config = dict(
    hidden_act='squared_relu',
    normalize_top_k=False,
    routed_scale=5.66,
    balance_bias=False,
    head_dim=64,
    rope_fraction=0.25,
    parallel_block=False,
    learning_rate=0.00928,
    max_grad_norm=2.0,
    doc_mask=True,
)
Below are experts of layer 4 (counted from 0) of a mixture-of-experts language model. Rows are named router (the router's row for the expert), down (a neuron's output weights, with its number) and show model dimensions 0-159. Each number is 50 + 15 x the weight over its row's rms, rounded and kept within 0 to 99.
After each expert's rows: a language model's description of what the expert responds to. This comes from a sample of Wikipedia text that the model never trained on.

# expert 14
router:28 28 38 65 54 67 45 76 41 36 39 29 65 70 48 44 43 28 42 21 57 62 68 42 46 70 26 69 48 63 64 54 33 67 67 39 54 39 22 62 38 32 33 33 42 35 61 45 49 36 66 37 40 56 46 67 67 24 34 61 36 25 63 70 53 61 34 36 57 62 46 68 70 69 66 54 70 65 66 46 63 55 75 34 34 36 41 68 36 53 42 52 48 41 64 56 39 39 71 66 31 46 56 32 48 39 61 79 29 58 27 57 17 74 37 65 55 66 27 53 57 60 43 42 59 68 57 52 55 36 11 63 61 56 23 39 64 70 62 49 65 59 60 48 26 34 49 25 76 30 51 34 70 59 65 50 28 47 49 43
down0:63 42 41 28 57 36 67 41 60 14 52 48 35 48 81 43 65 42 34 48 42 45 77 59 48 25 56 42 27 53 36 47 46 43 53 17 55 56 56 24 50 39 74 61 39 59 42 58 69 28 63 64 30 33 52 71 48 48 61 46 56 39 45 28 34 45 46 51 69 55 44 41 46 42 31 51 61 42 47 68 37 51 13 82 61 33 82 87 64 52 47 36 63 68 55 54 59 68 18 46 48 56 44 67 36 73 44 29 46 42 44 38 75 56 57 77 61 53 77 86 57 65 52 42 09 60 45 32 39 67 70 71 63 61 61 62 42 37 59 29 63 64 43 66 47 45 44 60 33 71 38 44 50 49 36 71 64 65 45 45
It responds to: Clause connectors and auxiliaries. Function words inside running sentences, mostly and, the, was, could, would, then, plus "Authority:" colons in taxonomy lists.

# expert 25
router:39 37 39 75 34 59 44 52 34 55 43 42 54 56 47 15 29 54 54 35 63 50 70 34 48 50 30 35 52 79 64 55 12 70 38 31 61 33 33 49 33 45 48 71 45 55 56 46 50 32 55 60 40 57 27 57 68 72 42 63 87 62 41 61 54 44 52 32 65 81 19 64 51 45 62 61 57 59 42 55 39 67 63 32 57 55 35 60 48 39 40 52 51 39 62 46 30 23 71 69 41 11 70 42 31 33 85 41 55 69 64 61 59 55 37 65 87 70 42 45 21 55 46 67 51 52 36 48 71 43 71 38 51 57 49 29 75 54 48 55 72 57 73 40 38 44 46 47 58 51 34 45 59 87 69 43 52 59 27 64
down0:81 61 64 44 21 47 38 59 51 52 69 39 35 29 95 58 66 61 63 35 54 29 45 45 54 62 62 51 55 54 69 69 37 54 24 43 52 62 70 64 65 50 80 49 64 61 37 39 44 51 68 47 39 44 41 63 32 53 20 52 41 18 79 18 74 74 59 42 29 32 61 61 37 70 57 51 50 69 40 44 45 52 54 62 53 38 38 58 68 40 48 47 64 44 69 46 67 45 27 40 28 57 35 39 34 51 51 50 32 57 45 35 59 56 51 90 66 36 33 53 64 59 40 39 65 53 38 42 67 58 74 43 50 32 71 49 35 40 18 39 28 41 41 48 56 29 64 28 64 57 45 55 20 40 76 64 85 44 40 53
It responds to: Word pieces after punctuation. Short pieces starting a word right after an opening parenthesis, quote or bracket, such as o in "(often" and "[o]f", plus mid-name fragments.

# expert 17
router:28 27 39 68 55 67 46 75 40 36 37 27 64 69 48 43 46 31 44 22 58 62 66 42 46 70 27 69 49 63 63 51 35 68 65 38 55 39 21 62 37 31 35 34 41 36 58 45 47 37 67 39 40 56 46 66 69 25 34 61 35 24 63 69 54 60 31 37 60 61 47 69 70 68 67 55 71 67 69 47 64 56 74 34 33 34 40 67 35 55 39 52 49 39 65 58 39 38 71 65 33 47 57 33 48 40 61 80 29 60 27 54 16 74 38 64 56 66 29 54 56 60 45 41 58 69 57 52 55 37 13 63 60 56 23 39 65 70 64 50 65 60 59 48 26 34 51 26 78 30 53 33 67 56 65 54 28 46 49 45
down0:46 48 58 38 49 58 69 52 35 64 46 71 20 39 75 30 59 43 68 61 57 42 38 28 38 27 44 39 33 26 08 57 48 26 78 51 36 41 38 44 44 68 28 52 53 71 61 75 73 42 67 57 59 30 46 42 46 24 58 65 79 14 49 50 58 67 55 45 44 23 57 49 52 50 57 46 36 54 51 62 63 43 32 59 53 50 37 55 59 40 52 62 57 88 64 68 36 35 31 30 49 41 52 54 59 55 67 71 35 29 59 83 66 41 54 82 55 32 59 38 67 27 64 48 31 47 37 60 29 58 70 28 50 52 61 79 46 57 33 63 72 52 56 54 46 56 23 63 31 62 34 53 23 36 47 48 37 44 39 61
It responds to: Place names, first digits. City names like London, Manchester, Cambridge and leading digits such as 2 in 2022, in tables, discographies and taxonomy entries.

# expert 7
router:49 35 41 58 59 38 40 63 27 30 42 49 56 58 36 46 49 54 58 48 61 60 56 48 37 61 51 78 35 59 61 53 29 49 56 47 73 42 33 70 22 07 25 45 32 53 47 45 26 47 49 39 54 79 39 56 53 42 57 63 48 43 49 50 52 57 43 28 46 60 31 60 45 79 59 63 50 63 54 76 53 50 76 30 51 60 39 75 49 32 36 52 48 19 59 46 52 40 49 79 48 17 51 51 38 16 59 74 31 62 58 48 42 80 42 55 77 70 40 45 28 68 49 62 49 60 45 67 65 33 62 79 51 81 34 42 60 61 33 32 56 85 51 78 53 39 33 39 75 31 66 37 60 69 50 25 30 44 37 64
down0:47 72 38 44 80 59 65 48 43 48 81 42 54 68 70 31 38 63 59 41 65 41 48 58 32 39 37 42 70 42 61 50 21 52 44 41 58 30 57 34 69 42 73 50 49 17 50 40 51 34 62 26 76 57 48 35 47 60 49 53 45 58 45 42 56 38 38 40 50 34 55 39 49 47 47 38 66 67 40 77 52 42 20 55 34 59 44 47 67 44 27 23 45 43 34 59 48 20 49 66 72 61 51 25 47 48 63 47 38 44 76 45 62 93 80 29 49 83 67 26 41 57 74 37 57 51 65 29 42 42 55 15 50 41 43 72 52 38 75 46 66 38 38 36 63 65 30 26 28 69 43 27 53 36 72 54 58 38 56 35
It responds to: Topic head nouns. Common nouns after the, his or a that name the subject of a passage, such as season, election, game, team, album, episode.

# expert 1
router:39 27 34 52 45 50 51 74 39 46 29 27 63 60 43 48 44 41 42 33 49 61 53 48 41 67 49 80 34 76 82 55 52 64 55 27 49 52 31 52 36 41 21 51 36 61 26 21 35 32 59 37 35 56 42 65 65 42 54 44 42 23 65 48 58 63 19 44 77 70 43 78 76 61 76 56 48 54 50 37 72 58 82 45 28 51 37 73 33 52 29 40 29 50 54 40 28 40 79 49 33 40 60 41 50 59 58 65 34 77 29 59 40 60 46 47 49 72 27 21 45 50 30 57 53 84 70 65 47 41 41 64 59 69 40 36 66 79 45 42 63 68 61 62 34 51 51 36 60 49 73 45 50 48 71 44 41 50 54 77
down0:24 83 53 49 63 48 55 52 37 57 73 49 55 40 30 52 56 58 63 59 40 43 40 41 38 31 49 74 30 72 67 78 57 71 57 41 59 29 68 25 62 64 59 41 52 64 40 73 62 48 75 29 46 30 54 33 58 26 50 61 62 80 32 28 45 63 40 68 77 70 35 67 51 49 44 18 69 52 49 58 80 35 52 45 39 65 27 43 56 35 31 26 54 86 30 45 28 42 89 57 47 33 40 35 43 38 51 45 55 47 13 50 29 61 53 33 76 57 41 53 38 70 56 54 40 34 61 38 63 45 58 56 50 60 51 53 49 64 59 62 34 53 49 26 36 49 30 48 23 33 50 60 47 65 54 50 17 50 63 38
It responds to: Dashes in scores, ranges. En dashes, hyphens and slashes between numbers, mostly sports scores and page or track ranges such as 6–5, 9–10, 2–1; also LaTeX ^{ and _{.

# expert 28
router:48 39 34 49 25 60 57 46 37 06 53 50 59 64 48 23 21 26 53 56 52 57 67 39 48 53 53 49 40 51 51 65 35 57 71 23 56 33 55 64 53 43 49 45 17 44 47 68 28 26 47 77 28 68 33 69 54 65 36 66 63 49 78 45 91 50 56 41 67 43 41 47 58 43 78 64 73 64 49 41 39 86 54 52 52 50 41 49 37 41 43 39 65 22 62 56 37 36 52 60 62 19 59 49 37 32 65 54 51 76 30 51 65 49 38 29 59 67 53 38 21 66 33 58 50 57 55 37 57 22 76 49 74 63 48 34 70 54 35 30 67 59 62 66 34 51 35 56 46 71 58 48 50 78 84 55 51 45 57 44
down1:56 54 53 42 41 34 81 29 45 60 60 65 39 69 37 45 72 63 37 57 46 83 48 37 43 57 52 44 60 64 34 65 43 47 65 29 57 41 59 55 33 42 55 12 52 50 48 47 52 36 58 38 38 62 72 10 28 71 57 86 34 48 44 50 52 50 36 33 65 38 77 42 59 61 52 38 33 41 51 66 46 65 43 70 77 79 49 52 58 49 51 58 59 53 42 51 40 72 49 50 44 45 40 44 63 30 73 48 43 55 68 66 44 88 27 59 63 64 47 68 65 38 80 57 64 72 59 30 44 60 28 24 54 21 66 44 50 55 37 54 34 48 95 62 54 57 37 64 31 60 36 48 48 22 33 44 18 49 72 57
It responds to: Word-internal stem pieces. Middle stem pieces of split words after a one- or two-letter start and before a suffix, such as ig in disfigured, configuration, ic in efficacy.

# expert 9
router:25 38 37 50 28 47 31 76 24 54 33 49 57 62 54 57 42 54 49 27 58 48 53 31 22 91 33 60 32 65 65 65 41 59 55 42 72 30 57 59 15 23 39 61 39 50 55 50 32 54 85 30 29 53 38 77 79 63 30 56 71 34 63 79 61 61 33 48 42 56 54 78 59 69 57 78 63 56 45 45 49 51 80 32 46 60 50 73 31 49 28 49 46 53 64 54 50 45 78 59 37 36 60 45 22 47 38 72 50 56 16 55 49 47 33 60 49 71 38 51 28 40 44 37 70 76 50 64 42 36 41 45 67 62 32 59 58 65 46 47 43 56 68 47 37 21 45 39 50 43 58 35 54 65 54 65 35 53 42 40
down0:42 33 44 84 37 46 38 54 44 60 31 31 24 59 66 56 66 51 50 41 22 57 43 71 41 39 48 48 69 53 90 56 59 30 47 48 48 51 32 50 32 43 54 38 52 54 16 29 37 21 36 56 59 41 22 68 57 42 42 40 62 46 62 45 65 40 58 46 65 51 48 63 55 40 55 32 85 65 65 44 83 95 49 56 53 31 59 61 20 69 39 66 53 40 62 60 40 62 64 48 71 47 55 77 39 43 48 50 39 60 51 27 21 70 51 54 53 40 56 45 36 37 39 44 31 50 53 53 52 34 35 52 44 45 93 57 54 40 59 23 52 58 62 47 61 49 63 64 63 17 42 73 31 76 18 52 38 43 33 40
It responds to: Table cell separators. Pipe separators between table cells, usually after a number or percentage, plus semicolons and |---| header rows in results and polling tables.

# expert 12
router:40 33 41 79 32 59 50 68 43 34 41 09 52 64 46 36 42 42 74 40 62 59 72 25 61 70 34 63 58 53 70 70 24 44 58 40 45 28 33 58 29 36 36 51 38 35 53 41 32 64 53 27 34 64 22 72 55 34 47 67 43 29 46 57 73 57 30 39 57 57 46 55 60 77 53 64 66 50 56 69 61 59 63 31 34 23 52 68 49 51 49 54 46 35 64 54 47 09 69 59 29 48 59 56 46 40 59 62 33 53 49 64 35 68 33 84 61 64 45 61 46 63 53 71 65 72 71 55 63 43 17 58 67 59 42 25 42 61 62 54 64 56 57 55 36 40 44 43 76 33 65 29 56 35 54 45 25 13 52 48
down7:48 99 60 44 60 73 50 70 46 48 60 53 54 35 66 33 74 46 56 31 72 45 49 37 63 70 64 61 53 59 53 66 31 66 50 65 25 44 48 45 51 68 50 65 53 04 44 34 44 48 27 50 54 52 43 60 25 55 55 42 27 42 49 73 61 33 59 63 55 21 52 43 50 38 38 52 55 41 41 86 42 59 26 50 41 43 50 62 42 80 66 39 79 77 40 77 65 29 45 46 54 41 65 34 50 60 41 30 42 54 49 43 46 54 64 43 32 45 49 53 59 61 60 46 33 57 57 50 38 37 36 61 36 63 43 35 47 54 76 41 60 26 47 41 36 61 56 49 39 53 57 47 45 32 47 73 69 69 51 87
It responds to: Determiners before nouns. Articles, possessives and number words starting a noun phrase after a preposition or verb, such as a, an, his, two, other, its.

# expert 26
router:29 26 38 66 54 66 45 75 41 36 38 28 64 68 47 42 45 28 40 20 56 61 67 42 45 71 27 69 47 63 65 53 34 66 66 42 56 38 22 64 38 30 33 34 41 34 60 46 47 37 66 38 39 56 46 66 68 25 35 59 35 24 64 69 54 60 32 36 59 63 47 68 70 68 67 54 69 64 66 47 62 55 74 35 32 36 40 67 37 54 40 51 47 39 65 59 39 36 71 66 31 47 55 31 49 42 60 79 30 60 27 56 18 75 38 64 54 66 27 52 57 60 44 40 58 70 55 51 57 36 12 61 60 57 24 39 64 70 66 50 67 58 58 48 25 31 50 25 77 32 52 35 67 58 66 50 28 46 49 46
down1:44 38 57 56 54 57 39 58 52 44 40 37 65 75 66 66 34 61 35 48 61 57 49 66 57 28 43 51 39 80 39 37 60 47 43 81 84 31 40 66 38 51 45 29 48 60 32 65 48 27 29 63 56 76 56 57 55 62 47 48 67 67 48 44 03 61 86 77 38 63 23 66 52 59 75 28 57 59 35 43 58 55 10 42 49 24 39 75 37 52 38 42 33 50 50 45 55 81 54 64 57 44 70 55 43 48 27 40 47 40 31 64 41 41 77 28 53 25 44 23 63 61 73 45 58 37 62 50 43 38 28 58 33 44 40 33 27 38 54 39 36 58 45 58 71 73 58 54 64 49 52 30 40 61 67 42 35 45 35 72
It responds to: Starts of numbers and names. Leading 1 or opening parenthesis in percentages, rankings and synonym lists, plus name starts like New, Little, Cleveland.

# expert 13
router:56 34 33 53 47 28 48 54 49 29 46 19 89 59 30 39 52 58 58 50 89 67 49 36 35 58 33 39 34 64 53 38 32 66 57 46 63 34 30 62 35 48 52 58 37 55 42 60 38 47 89 27 42 64 42 63 47 49 36 58 52 53 51 50 87 65 42 30 40 70 50 74 56 61 50 55 58 65 52 60 38 68 55 23 42 34 23 45 35 24 47 24 48 51 59 32 43 15 60 82 52 33 51 64 51 41 68 53 37 61 41 74 51 63 44 57 60 50 45 29 51 76 44 66 50 47 52 29 72 42 75 55 54 54 40 30 54 67 36 42 65 91 50 57 49 53 40 45 46 54 71 38 80 73 57 76 26 44 74 43
down7:56 58 50 58 59 78 66 62 26 54 52 55 48 71 64 55 52 43 48 24 23 32 97 56 51 42 28 57 42 64 58 42 47 38 42 44 50 44 49 57 33 63 44 49 31 48 58 63 68 48 44 65 24 52 44 30 72 46 32 55 53 60 66 57 16 40 55 57 13 54 36 53 63 50 56 68 82 62 55 57 23 62 48 63 53 68 68 45 73 67 36 79 48 76 32 48 90 56 35 38 55 42 35 54 51 50 54 32 41 43 38 43 45 51 44 66 39 45 99 54 39 52 31 48 37 55 38 35 48 76 64 50 53 49 45 37 53 41 57 22 44 13 41 37 37 69 32 68 53 37 71 37 67 50 44 34 54 55 72 38
It responds to: Passive participles after be. Past participles and verb endings after was, is or were, such as known, found, released, held, located, e.g. "is found in Ecuador".

# expert 3
router:17 40 18 59 45 64 41 52 38 46 57 39 67 55 38 50 40 30 28 44 47 56 46 22 31 46 42 84 10 52 53 39 28 73 56 33 65 54 62 66 39 51 31 67 45 34 61 47 52 48 67 78 47 74 32 94 55 51 49 72 53 48 53 73 69 54 52 53 54 50 56 48 50 60 66 60 68 57 67 35 58 74 56 31 32 46 41 70 47 42 40 55 32 58 70 44 21 28 52 72 46 17 50 37 53 46 35 51 41 56 47 53 56 55 42 73 74 50 32 33 37 56 20 44 63 91 52 53 70 43 54 44 56 55 28 32 69 54 45 15 75 65 59 61 45 44 23 50 66 36 66 54 47 58 72 50 63 52 49 49
down0:80 42 34 37 50 38 74 40 47 72 58 47 80 62 57 62 56 45 49 46 65 56 25 65 58 26 40 52 64 53 70 69 61 50 62 55 63 42 60 49 59 57 26 47 13 46 39 39 47 63 37 51 52 56 35 55 20 36 58 24 54 50 54 57 43 87 35 39 14 52 55 49 85 52 48 51 25 75 46 38 56 41 49 57 69 43 57 24 41 70 75 28 55 44 48 49 28 54 61 73 72 14 49 53 47 75 61 48 39 39 50 31 38 60 30 50 47 77 24 58 36 64 41 78 65 46 54 59 80 39 51 65 61 63 54 52 26 70 51 61 66 42 20 68 45 62 25 55 62 32 59 51 64 66 60 49 50 27 54 35
It responds to: Slavic/foreign name pieces. Middle word pieces of foreign surnames and place names, often Slavic or Nordic, such as Shk-od-ran, K-ow-loon, Pet-rov, H-ä-mäläinen.

# expert 5
router:57 48 32 48 20 68 30 54 42 28 32 44 74 61 56 36 41 52 63 60 63 70 53 16 25 54 47 60 53 47 53 41 28 34 68 44 62 46 54 66 37 39 47 55 45 55 49 39 38 33 52 57 47 60 37 43 72 78 37 59 72 54 60 37 58 62 55 37 58 53 33 50 65 64 63 51 87 60 65 43 40 70 47 52 24 37 25 63 47 56 47 50 50 36 56 19 34 37 53 86 38 47 60 50 10 29 90 48 42 61 51 52 49 47 44 51 63 49 48 31 32 86 40 42 61 57 51 48 85 58 48 56 60 63 40 31 68 76 31 40 52 52 74 26 38 10 44 48 62 48 70 54 64 79 56 46 60 30 54 31
down1:57 64 39 74 43 44 40 22 56 74 47 35 37 53 49 59 43 52 87 68 79 61 51 38 39 55 51 32 81 59 59 42 56 53 45 50 35 54 42 56 76 60 58 39 55 24 70 45 12 39 56 44 73 34 52 29 46 38 32 59 22 55 54 40 51 47 40 50 85 61 49 62 32 56 32 43 55 62 31 54 43 73 57 53 58 72 55 56 55 41 61 34 25 40 69 53 55 62 52 46 53 34 23 28 44 14 29 55 58 55 66 45 35 47 68 46 62 31 69 66 62 64 83 53 30 64 53 49 29 40 70 74 66 56 41 49 28 36 23 68 58 31 42 36 66 71 38 45 49 47 68 60 37 56 82 55 21 30 52 64
It responds to: Adjective/noun suffixes. Derivational suffix pieces ending Latinate words, such as -ic, -al, -ation, -ical, -ive, as in sympathetic, quantitative, corruption.

# expert 16
router:43 44 40 50 23 59 26 39 47 47 42 42 94 52 43 44 45 37 39 41 54 64 67 49 41 47 37 67 10 69 48 54 47 64 61 35 69 44 49 62 12 34 34 71 28 42 47 20 18 41 42 50 42 59 22 62 67 50 44 57 75 27 73 55 52 68 28 29 56 59 34 69 70 67 64 66 49 50 53 56 80 75 66 41 34 51 45 71 47 33 53 44 39 33 79 34 50 38 57 49 62 51 88 33 17 56 53 76 38 53 45 66 47 80 47 50 67 54 38 37 42 41 34 54 61 54 74 33 57 39 26 54 75 51 49 59 52 72 57 36 48 51 64 62 46 26 41 22 50 48 42 38 53 56 58 52 48 39 51 52
down0:84 36 77 39 34 40 39 48 68 37 44 52 46 25 54 69 20 49 50 63 76 74 32 70 29 43 57 47 53 34 24 35 53 55 32 70 53 45 66 44 50 41 73 52 50 49 43 22 37 39 19 57 20 47 52 73 71 44 21 64 79 74 50 35 67 69 46 61 27 60 59 42 62 30 40 43 70 56 57 41 38 39 41 66 54 59 63 80 51 66 46 50 57 52 55 62 44 48 44 60 60 52 40 58 52 31 78 41 58 55 53 35 59 52 37 45 46 61 42 57 65 41 75 42 42 60 48 23 64 70 54 27 27 24 45 25 43 81 35 32 65 39 44 36 66 59 70 25 49 58 80 42 76 58 46 63 45 36 32 44
It responds to: Sentence-final periods. Periods ending sentences, often before a line break or a new capitalized sentence, including ." and ). forms, plus initials such as R. and W.A.

# expert 2
router:51 48 39 68 54 59 19 68 53 53 32 42 59 55 35 19 26 68 43 31 77 47 69 30 37 73 39 64 13 58 82 46 49 59 48 46 70 28 32 47 34 55 29 70 40 57 45 48 23 39 58 55 48 72 24 64 52 54 36 49 79 55 50 56 56 79 52 13 47 45 41 56 49 75 44 72 62 61 64 63 54 53 50 44 53 18 38 78 14 20 45 32 60 53 53 42 37 37 72 44 55 53 62 66 51 37 61 60 52 90 45 68 52 53 40 75 56 57 32 40 42 56 44 49 54 51 63 34 52 14 64 55 59 55 42 53 43 50 52 47 72 47 68 61 48 35 33 20 55 53 43 33 74 46 48 63 50 29 57 48
down0:29 47 75 47 41 51 49 58 60 31 21 42 60 55 82 33 41 34 51 70 71 75 67 34 42 61 51 36 32 52 44 43 63 70 46 32 54 87 56 50 46 34 33 55 45 58 70 40 53 46 45 51 42 63 71 24 66 28 67 64 58 35 53 67 43 37 45 75 50 54 59 61 26 37 45 53 66 49 35 40 43 26 53 96 43 45 44 28 35 70 24 53 53 61 25 67 70 64 43 64 59 56 36 29 63 37 56 77 32 51 51 46 33 71 62 42 48 80 27 34 19 35 72 41 42 51 62 62 56 45 59 52 56 51 40 61 62 46 59 58 44 64 69 32 50 60 35 32 79 57 55 51 64 37 32 70 63 85 43 33
It responds to: Prepositions after verbs. Prepositions and clause-openers following verbs or nouns, such as in, of, at, with, from, after, since, as in "residing in".

# expert 30
router:23 37 34 60 28 44 27 58 38 41 34 53 37 63 29 36 43 59 53 40 54 60 58 37 35 47 45 87 45 45 66 69 43 65 59 61 56 41 44 53 44 30 57 60 38 45 70 31 61 35 65 42 29 73 53 61 62 81 50 62 64 66 53 78 61 53 45 42 77 69 17 62 56 50 75 78 56 53 71 65 50 63 59 44 54 58 31 46 30 49 30 13 30 29 55 47 55 37 51 52 36 58 62 29 38 27 64 75 42 35 51 53 66 38 43 51 78 54 35 33 42 63 52 46 78 50 50 43 59 30 59 69 65 56 29 19 62 48 27 28 80 63 67 33 39 63 56 54 49 19 45 33 60 69 59 38 35 27 59 48
down0:46 53 81 52 29 54 28 55 56 60 53 54 60 68 43 26 54 65 35 41 74 61 45 53 29 44 34 74 29 43 51 40 76 86 59 43 24 38 75 63 50 71 63 47 54 35 55 35 43 58 25 43 70 40 25 39 69 39 82 53 52 47 37 28 50 49 58 43 59 56 54 34 30 48 69 49 86 81 36 59 50 60 44 63 53 70 55 31 41 34 37 48 54 30 48 41 49 55 40 76 56 31 50 75 67 39 42 17 22 55 49 56 44 58 37 70 20 55 47 48 44 32 75 65 44 58 66 25 49 67 77 58 64 15 70 49 52 36 64 37 30 50 66 57 31 61 52 41 54 44 69 49 60 35 49 70 72 49 61 45
It responds to: Infobox field labels. Field names in infobox and taxobox lines after a dash, before a colon, such as Genus, Suborder, Species, Born, Spouse, Coordinates.

# expert 24
router:29 27 38 66 53 65 45 75 39 36 38 27 65 68 49 46 45 31 42 23 59 63 67 41 46 72 27 71 49 61 65 53 34 67 66 39 55 40 22 63 36 33 34 35 43 35 59 42 49 37 68 39 39 55 46 65 69 24 34 59 36 24 65 69 53 60 33 35 58 62 47 69 69 68 68 55 71 68 67 46 65 54 74 35 35 36 41 68 36 53 40 52 48 40 65 59 38 38 72 65 32 46 57 32 48 39 60 81 29 59 26 56 16 74 37 64 56 67 27 52 58 59 43 43 59 69 56 54 56 38 13 62 61 58 24 40 64 69 66 50 67 58 59 47 25 33 48 27 77 30 53 34 68 58 66 50 29 45 45 46
down0:58 41 45 49 48 51 63 36 44 65 32 47 44 32 48 66 19 64 41 52 53 49 47 52 48 78 48 32 35 43 70 50 65 53 44 32 60 45 57 31 46 57 21 48 38 41 42 65 73 57 57 61 50 42 64 55 37 28 61 77 46 51 51 53 49 51 44 36 57 84 48 47 42 66 68 64 40 38 64 57 57 72 35 46 49 70 53 58 45 64 36 25 42 29 43 23 78 54 27 80 09 46 60 35 73 50 64 47 91 27 56 34 62 98 45 64 34 60 39 65 56 74 42 64 33 45 53 21 76 55 50 59 61 35 62 49 40 57 59 61 60 31 45 69 69 60 42 55 33 16 38 51 57 56 37 41 54 18 46 22
It responds to: Year digits in authorities. Middle digits of years and numbers, especially in species authority dates such as Viette, 19-5-2, plus pieces of non-Latin script.

# expert 15
router:29 27 37 68 54 65 44 74 41 36 39 27 64 69 47 43 44 29 41 22 58 61 67 42 45 71 27 70 48 62 63 56 33 67 66 40 54 39 23 61 37 33 33 36 40 33 60 44 48 37 67 38 39 55 47 66 68 25 33 60 35 24 64 70 53 59 33 36 57 62 48 67 70 68 66 55 71 64 70 49 64 54 75 36 34 38 40 67 36 54 40 50 46 42 65 57 39 40 70 66 30 46 57 31 48 40 60 80 30 60 26 55 19 72 39 66 54 66 26 51 57 60 44 41 58 70 56 52 54 37 12 62 60 57 22 40 66 70 66 49 67 60 59 51 26 32 49 26 77 30 52 34 70 57 66 52 28 47 49 44
down0:31 38 51 24 40 55 52 49 69 34 42 58 46 67 35 45 56 35 43 65 46 40 64 53 81 51 34 31 35 20 12 55 50 37 63 47 51 58 53 61 80 58 32 78 58 46 51 59 48 55 51 55 59 51 38 54 35 46 46 45 63 58 58 44 75 32 67 48 50 33 53 51 45 62 58 50 12 48 17 36 67 51 51 71 27 44 55 43 38 41 62 48 30 26 30 56 53 63 25 38 54 48 48 63 67 53 76 76 50 44 44 47 62 34 87 63 29 55 73 38 15 54 60 48 41 49 54 50 34 28 47 56 46 57 51 52 56 52 70 52 57 76 36 51 76 31 28 68 64 56 64 36 67 10 73 40 82 77 76 44
It responds to: Names and digits in lists. Country and first names, digits and "and"/"&" in tables and lists, such as Austria in medal tables and Arita & Gorbunov in taxon authorities.

# expert 27
router:28 27 39 66 54 68 47 73 41 37 39 28 65 69 46 43 44 30 42 22 58 62 66 42 44 70 26 70 47 62 63 51 33 66 65 40 54 40 21 63 37 32 33 34 41 34 60 46 48 37 66 38 39 56 46 66 68 25 35 61 34 23 63 68 53 60 32 36 57 63 46 68 69 68 66 54 71 66 67 45 63 55 75 36 33 35 41 66 37 52 40 51 46 41 65 57 39 38 71 65 34 45 56 29 49 42 61 79 31 58 26 55 18 75 38 64 54 66 27 52 55 60 42 41 59 69 56 52 55 36 09 61 61 55 23 38 66 69 65 52 67 58 59 48 25 32 49 25 77 33 52 35 68 58 65 56 28 47 48 43
down1:62 69 47 57 62 67 83 64 41 41 21 41 23 52 52 61 79 52 58 53 96 50 41 36 61 34 38 68 66 58 53 48 44 34 81 48 55 44 52 61 65 61 41 53 52 50 51 46 47 61 63 34 48 24 73 44 67 60 33 52 48 66 58 42 42 21 36 27 54 55 48 61 57 38 34 55 63 50 26 49 80 86 60 39 34 70 52 19 67 62 50 58 49 69 43 70 44 24 55 18 57 64 41 28 43 39 50 54 32 49 27 16 33 46 38 69 56 54 42 40 51 28 41 32 47 53 24 52 77 69 35 45 65 53 79 48 48 41 61 65 47 22 48 70 44 50 71 45 60 69 36 52 30 48 24 51 48 72 38 51
It responds to: Dates, scores, taxon parentheses. Digits of dates and scores in sports tables, opening parentheses before taxon authors or player stats, such as Clavus (Dall and January 13.

# expert 21
router:31 46 43 41 10 50 36 61 53 46 38 57 51 61 47 34 28 67 64 25 68 48 64 49 20 78 25 69 31 62 57 55 18 62 65 39 57 41 48 52 42 43 44 66 50 47 75 24 24 44 63 25 36 49 43 76 57 39 42 66 47 20 54 90 64 49 45 42 52 77 27 68 70 68 59 76 62 68 58 46 75 56 77 47 42 50 36 54 32 43 37 46 32 39 64 29 48 42 64 47 41 30 53 40 33 47 65 59 40 55 35 84 51 49 54 73 48 63 29 29 35 70 49 44 60 61 54 34 49 44 31 75 57 80 14 48 68 62 65 54 62 53 64 59 30 40 41 36 40 52 50 56 43 56 50 45 38 44 57 62
down0:39 49 56 83 43 59 57 56 50 59 37 68 72 70 41 51 75 39 58 76 28 48 38 54 45 76 25 57 51 25 41 56 34 41 33 53 24 79 57 58 71 55 50 89 34 48 54 47 49 26 49 51 61 36 65 15 36 36 56 57 63 32 41 64 49 51 35 41 56 45 41 22 56 66 72 36 56 63 48 36 42 34 57 64 53 21 59 55 58 57 55 39 25 67 25 46 38 49 45 42 38 50 57 66 59 49 48 48 35 59 59 60 49 48 65 42 50 43 90 63 53 66 52 59 50 11 52 36 35 62 37 75 42 40 53 68 64 65 36 49 44 14 97 72 37 40 58 47 69 48 64 36 56 30 57 49 73 49 68 26
It responds to: Table-row start pipes. Pipes and dashes opening a new table row or list item right after a line break, as in "| Year | Republican" and "| 10 | Corn".

# expert 20
router:29 26 39 67 54 66 45 76 40 38 37 26 65 69 46 44 45 28 41 23 57 62 67 42 47 71 26 69 49 63 62 52 33 69 66 40 55 39 21 63 37 33 34 34 39 33 61 46 48 38 68 37 39 55 45 63 68 25 36 59 34 24 64 70 54 60 31 36 57 63 46 68 69 67 68 54 70 66 66 46 63 54 74 35 33 36 38 68 35 52 40 50 44 39 65 57 37 39 70 64 32 47 56 31 50 40 61 79 30 60 28 57 19 73 38 65 55 64 27 52 56 61 43 40 60 70 58 50 53 36 15 62 61 56 24 39 66 69 65 49 66 59 59 47 26 34 48 25 78 31 52 33 69 57 66 53 30 46 50 45
down0:86 75 50 64 62 43 54 33 42 58 56 69 69 41 40 44 63 54 25 45 66 37 36 53 16 43 37 61 37 38 44 42 37 75 32 34 64 42 54 29 48 37 54 41 42 67 58 57 40 25 67 33 50 33 38 53 18 64 26 73 43 66 60 50 43 49 49 48 27 63 57 53 64 53 65 58 33 38 31 36 48 60 65 57 67 34 43 51 71 78 45 80 45 41 52 43 35 37 43 48 71 53 36 23 53 52 60 73 70 65 29 62 41 62 40 10 54 61 58 48 73 59 69 86 45 72 46 69 37 63 42 63 07 59 45 39 58 72 57 59 78 43 56 64 61 55 46 77 57 44 59 47 37 48 33 28 32 71 60 49
It responds to: Space before numbers. Bare space tokens and first digits starting numbers or years after commas, pipes or colons, e.g. Harris, 1925; common given names.

# expert 18
router:28 26 39 66 54 64 45 74 41 36 39 28 64 69 48 45 43 31 43 20 57 62 65 42 46 70 26 70 49 61 64 57 34 69 66 41 56 39 23 62 39 32 32 33 41 33 61 42 48 36 68 39 40 56 46 66 67 23 37 60 34 24 66 70 55 62 32 36 57 62 48 68 70 68 66 54 70 65 68 48 60 55 74 35 32 37 41 68 37 53 39 54 46 41 65 58 39 37 71 65 32 45 57 31 47 41 60 79 31 59 27 57 15 75 39 65 56 66 27 53 57 60 42 43 58 70 57 53 55 37 14 61 61 60 24 39 65 70 65 49 66 58 60 47 24 35 51 26 77 34 54 32 67 57 65 55 28 46 50 45
down0:43 62 47 39 52 24 57 57 45 69 33 53 73 47 40 42 72 32 64 62 54 57 52 52 54 71 64 48 31 37 22 53 75 59 43 66 55 42 52 59 49 52 58 52 61 47 35 59 47 59 36 67 68 66 50 43 51 71 91 52 42 68 31 47 66 54 46 84 36 41 47 62 52 09 33 27 65 46 39 60 69 54 47 23 48 48 65 46 51 62 84 34 39 27 36 56 38 27 44 33 75 49 73 68 50 82 41 40 66 26 53 52 55 76 66 51 32 37 56 54 54 82 49 33 63 35 46 46 36 60 41 65 69 85 46 32 34 38 37 25 56 27 48 57 19 41 55 60 54 49 38 79 72 37 49 27 48 69 41 40
It responds to: Digits in tables and lists. Single digits, number pieces and unit abbreviations in table cells, track listings and birth years, such as 198-7, 436 m, 16.